Weights of a small mixture-of-experts language model, trained from scratch on English Wikipedia.
Size: width 128, vocabulary 16384, 21.2M parameters.
Below are experts of layer 6 (counted from 0) of a mixture-of-experts language model. Rows are named gate (a neuron's input weights, with its number), up (a neuron's input weights, with its number) and show model dimensions 0-127. Each number is 128 + 24 x the weight over its row's rms, rounded and kept within 0 to 255.
Before each expert's rows: a language model's description of what the expert responds to. This comes from a sample of Wikipedia text that the model never trained on.

# expert 4
Sentence-ending punctuation and paragraph breaks before a new sentence or heading, such as ". ", "). ", blank lines; also commas after introductory phrases.
gate4 [129  99 161 140  97 150 139 126 116 106 101 125 108 127 121 135 135  63 143 159 137 114 132 128 142 144  92 145 146 128 156 150  96  89 127 204 150 116 124 129 141  98  93 138 121 148 105 141 127 135  82  95 132 130 115 168 105 130  78 101 180 114  97  78  97 162 136 111 125 119 154 157 122 123 149  96 165 100 141 128 149 121 125 123 138 132 110 100 111 116 138  88  87 154 144 162 128 112 117 154 165 108 113 153 118 176 135 142 102 152 105 114 132 105 121 106 125 106 170 143 124 131 108 158 162  96 115 148]
up4 [106 146 105 102 125 121  91 137 149 156 119 141 119 124 127 123 127 163 113 144 126 117 132 119 143 111 175 168 128 109 136 106  96 157 138  96 126 107 130 135 144 131 170 103 138 153 141 103 142 135 163 137 178 155 129  99 158 142 153 163 117 180 155 171 141  93 134 131 140 113 110 140 135 111 168 118 154 117  85 139 137 102 159 130 121 147 180 167 135 131 111 131 101 135 154  98 131  75 178 134 119 163 137  92 103 109 145 118 154 107 178 130 101 142 134 158 118 158  90 153 138 120 145  86  89 155 162 136]

# expert 46
Short pieces inside English words, often after an initial letter, and unit abbreviations, such as b-ap-tism, sn-ail, km, kg.
gate0 [155 163 110  92 136 127 141 148 142 188 101 124 187  94 140 176 186 139 141 114 171 112 110 143 113  86 149 120  99 101 152 135 145  66 140 152 140 142 124 137 158  97 119 145 135 134 145 103 109 123 136 101 151 103 102 110  93  96 149 136 141 122 173 130 173 131 103 127 131 137 141 116 129 123 152 108 131 107 135 122 140 127 119 125  83  79 144 104 140 138 124 129 142 152 147 122 131 141 121 137 165 136 109 114 116 137 132 195 114  96 134 124 177 146 155 122  78 126 132 152 153 132 160 136 120 148  98 111]
up0 [127 116 156 216 115 142 145 104 119  83 106 115 109 153 154 134 169 144 120 121 153 115 142 157  72 140 121 168  75 174 115 142 167 147 112 108 124 108 133 137 137 135 116 163 103 113 138 181 134 120 143 123 134 137 143 118 123 100 122 140  89 112 141 138 137 135 157  95 103 139 113  97 131 133 125  83 142 145 132 139 139  93 142 102  90 109 122 135 133 159 159 139 111 157 168 107 126 125 126 151 123 113 156 102 143  98 104 101 126 147 134 121 103 107 143 132 109 161 162  84 123 155 108 133 105 136 192 131]

# expert 15
Second pieces of surnames and place names right after a capital letter, often German, Scandinavian or Turkish, such as H-of-stra, H-ef-fes, Bre-it-enfeld, ör, ür.
gate1 [153 118  86 135 181  97 122 169 135 142 144 153 133 121 132 144  98 141  98 154 134 122 139 131 117 108 129  83 118 140  90 109 150 121 128 132 111 132 158 117 134 109 104  71 161 116 122 105 138 114  82 186 121  89 145 117 150 178 141 138 125  99 123 104 143 116 119 135 148 106 155  89 166 171 150 138 136 111 151 146 193  77 101 157 142 118 126  81 154 134  94 135 122 138 155 157 136 119 144 133 138 129 102 149 102 116 117 103 125 102  89 139 140 137 111 122 102 112 151 150 135 163 110  98 142 167  99 118]
up1 [169 111 158 164 143 175 144 102 163 143 150 111 119 132 106 125  94 139 119 151 122  99 110 134 112 132 153 110 141 103 109  92 145  70 142 136 135 117 126 117 101 124 151 169 147 105 130  97 102 118 132 153 166 153 134 129 125 137 115  72 162  78 126 141 178  86 117 147 105 182 191 137 117 115 157 101 124 131 136 141 172 164 142 165 147 139 130 125 149 125 137 137 104 139 175 136 117 173 144 127 137 116 113 153 120 107 118 139 138 117 153 101 113 144 123 155 146 146 116 152 137 131 156 167  88 109 118 107]

# expert 50
Quotation marks, possessive apostrophes and sentence-final periods, as in area's, "Tank", ." and opening quotes of speech.
gate4 [130 148 154 123 127 136 140 168 145 118  93 117 145  95 148 145 177 151 121 108 117  98 112 135 125 127  61 156 136 142 125 118 140 163  92 120 128 153 134 100 131 170 136  94 167  77 150 117 172 117 140 134 116 134 100 179 127 126 145 135 152 132 125  82 145  92 159 121 121 111 163  84 103 126 144 120 118 109 140 131 147 115 139 119  88 144 108 134 133 143  78 132  97 164 113 159 134 122 138 105 102  86 117 140 134 123 119 122 130 124 129 130 114 110  80 102 140 100 143 145 125 169 190 105 136 154 157  74]
up4 [118  97 146  97 158 139 132 136 170  88 101 108 100 122 160  94 127 160 113 166 119 142 161 122 112 164 108 165 159 155 158 134  82 115 117 122  75 159 155 125 110 168 117 130 138 115 117 137 165 133 151 129 100 119 130 183 144  92 167  97 154 162 125 125 116 114 148 114 137 115 122 107  97 142 125 120 111 110 135 112 148 112 147  89 114 183 142  89 133 184 100 110 124 153 133  98 146 152 166 130 118 152 138 131 132 140 136 105 150 142 111 122 127 113 130 155 123  98 122 102  86 137 166 105 141 116 151  81]

# expert 58
Articles, prepositions and word endings in French, Spanish and Italian names and titles, such as la, le, de, des, el, que.
gate0 [135 140 135 131 113 150 133  93  97 138 130 105 104 184  91 176 129 133 135 141 107 125 111 136 183 114  94 114 109 120 169  89 143 108 100 147 134 124 114  95 154 115 129 104 118 153 133 119 138 122 144 158 138 107 124 137 186  89 156 126 139  93 117 118 160  90 114  87 133 148 126 122 144  96 121 141 103 122  85 119 128 121 176 131  86  83  87 137 148 137  72 123 106 149 133 115 160  96 163 125  82 137 124 121 138 141 112 130 141 118 121 155 139 151 159 133 168 132 167 146 134 116 133 169 123 110  89 162]
up0 [160 103 150 107 152  94 145 127  85 113 131 133 121 121 172 128 144 120 151 123 142 140 125 125 121 154  82 115 150 109 119 167 142 115 122 125 135 101 160 149  79  97 139 151 103 109  85 117 106 135 117 124 118 135 134 119  86 161 103 175 126 127 119 142 126 156 140 147 122 150 128 183 117 160 158  80 120 124 115  95 172 136  92 168 136 150 138 106 133 120 150 123 127 149 147 147 122 133 116 122  98 114 120 159  95 119 181 101 108 114 103 150  84 105 121 156 117 158 103  75 148 180 148  93 113 129 101  93]

# expert 44
Decimal points inside numbers, especially decimal coordinates (69.38722°W), race times and percentages, plus "(age" in birth lines and brackets.
gate0 [116 130 121  99 137 142 149 157 160 116 156 109 122 125 118 141 133 167 102 133 120 136 116 112 152 130 143 130 126 127 151  99 140 143 129 135  78 155 148 153 160 129  69 110 100 133 136 143 108 194 159 126 149 134 150 136 163 125 145 141 119 122 149 107 113 123 139 101 200  95 189 121 115 112 188 149 125 126 137 101 112 121  67 140 136 154 116 145 117  96 156 120 113 164 134 141 165  64 102 161 107 102 129 101 159 101 123 126 115 102 114 136 126  94 131 135 142 120 145 142  78 126 135 126 166 126 131 143]
up0 [ 96 128 148 108 136 131 143 130 127 127  90 113 146 120  99  92  94 122 104 100 129 146 102 129  92 140 108 107 110 137 120  96 164 125 122 107 161 106 108 137  85 136 152  89 156  94 116 137 139 128 143 121 131 134 114  95 148 148 121 127  94 114 108 133 140 124 141  55 128 126 102 134 144 125 116 147 197 165 132 146 119 169 167  80  77 134 144  97 123 120 117 129 111 129  79 125  95 134 141 104  82 142 149 118  80 162 122 125 121  62 145 103  98 114 123  92 143 155 128 133 134 137 154  94 122 126 145 106]

# expert 32
Final pieces of place and personal names (Burkina, Minneapolis, Kristiina) and the invisible space mark after coordinates before "/".
gate27 [139 103 123 119 106 133 161 108 137 127 135  88  97 122 137 158  96 135 114 142 157 151 141 126 164 122 150  75 143 145 113 153 131 176 101 118 112 140 135 134 143 152 118 150 162 112 129 126  72 143  83 101 126 112 150 107  72 134  95 138  77 148 116 130 126 152 133  74 125 112 139 169 144 127  70  93  93 131 122 121 133 141 167 117 144 151 102 119 116 126 121  95  99  95  87 106 158 129 129 117  70 177 132 127 160 139 151 119 136 122 153 113 145 132 112  98 148 102 114 116 112 132 139  92 162 157 122 150]
up27 [159 167 144 151  96 116 109 110 136 100 157 150 140 150  86 143 142 103 120 108 165 163 107 157 130 136 115 137 153 111 141 102 110 147 117  90 154 149  89  92  96 130  98  95 149 140 104 111 141 142 135  98 144 102  67 170 131 130 127 146 155 162 131 146  93 114 121 120 136 163  90 163 134 113 163  97 162 126 120 111 101 148  96 129 149 136 132 125 176 119 154 152 104 112 147 154 118 113 103 120 105 141 108 106  64  82 113 135 122 104 104 167 146 122 137 129 126 118 129  94 117 109  74 135 104 125 117 133]

# expert 56
Words that introduce examples or categories, such as "such" in "such as", including, include, various, known, both, commonly.
gate0 [143  84 152 114 180 110 123 114 137 146 110 146  96 127  96 145 111 139 125 114 103 135 119 151 162 107  94  85  97  74 125 109 136 126  95 141  91 142 104 112 136 121 120 126 130 113 130 152 122 152 121 113 103  82 155 154 161 129 143 112 132 120 169 117 164 131 140 118 178  90  72 105 106 101 116 110 128 144 114 113 100 158 157 100 153 101 134  88 119  98 189 167 146 145 117 128  74 117 130 160 115 130 144 110 137 101 156 120 158 117 118 124 143 125 126  95 128 135 113 131 129 115  73 170 120  91 131 136]
up0 [145  96 123 173 165 105 133 118 149 141 158 137 141 127 102 112 158 153 124 101  85 141 128 147 112 121 136 126  98 112 119 121 129 135  85 154 101 105 115 123  98 161 140 167 139 109 119 165  96 139 125  94 107  98 174 102 158 146 138 142 147 140 132 146 145 112 110 156 136 113 101 130  96 116 119  43 104 142  66 142 131 131 176 130 158 146 135 124 133 109 106 162 138 112 106 135 155 126 116  86  83 136 127 135 116 107 174 132 137 149 104 165 154 103 142 115 111 138  88 145 145 159 111 153  89 109 126 151]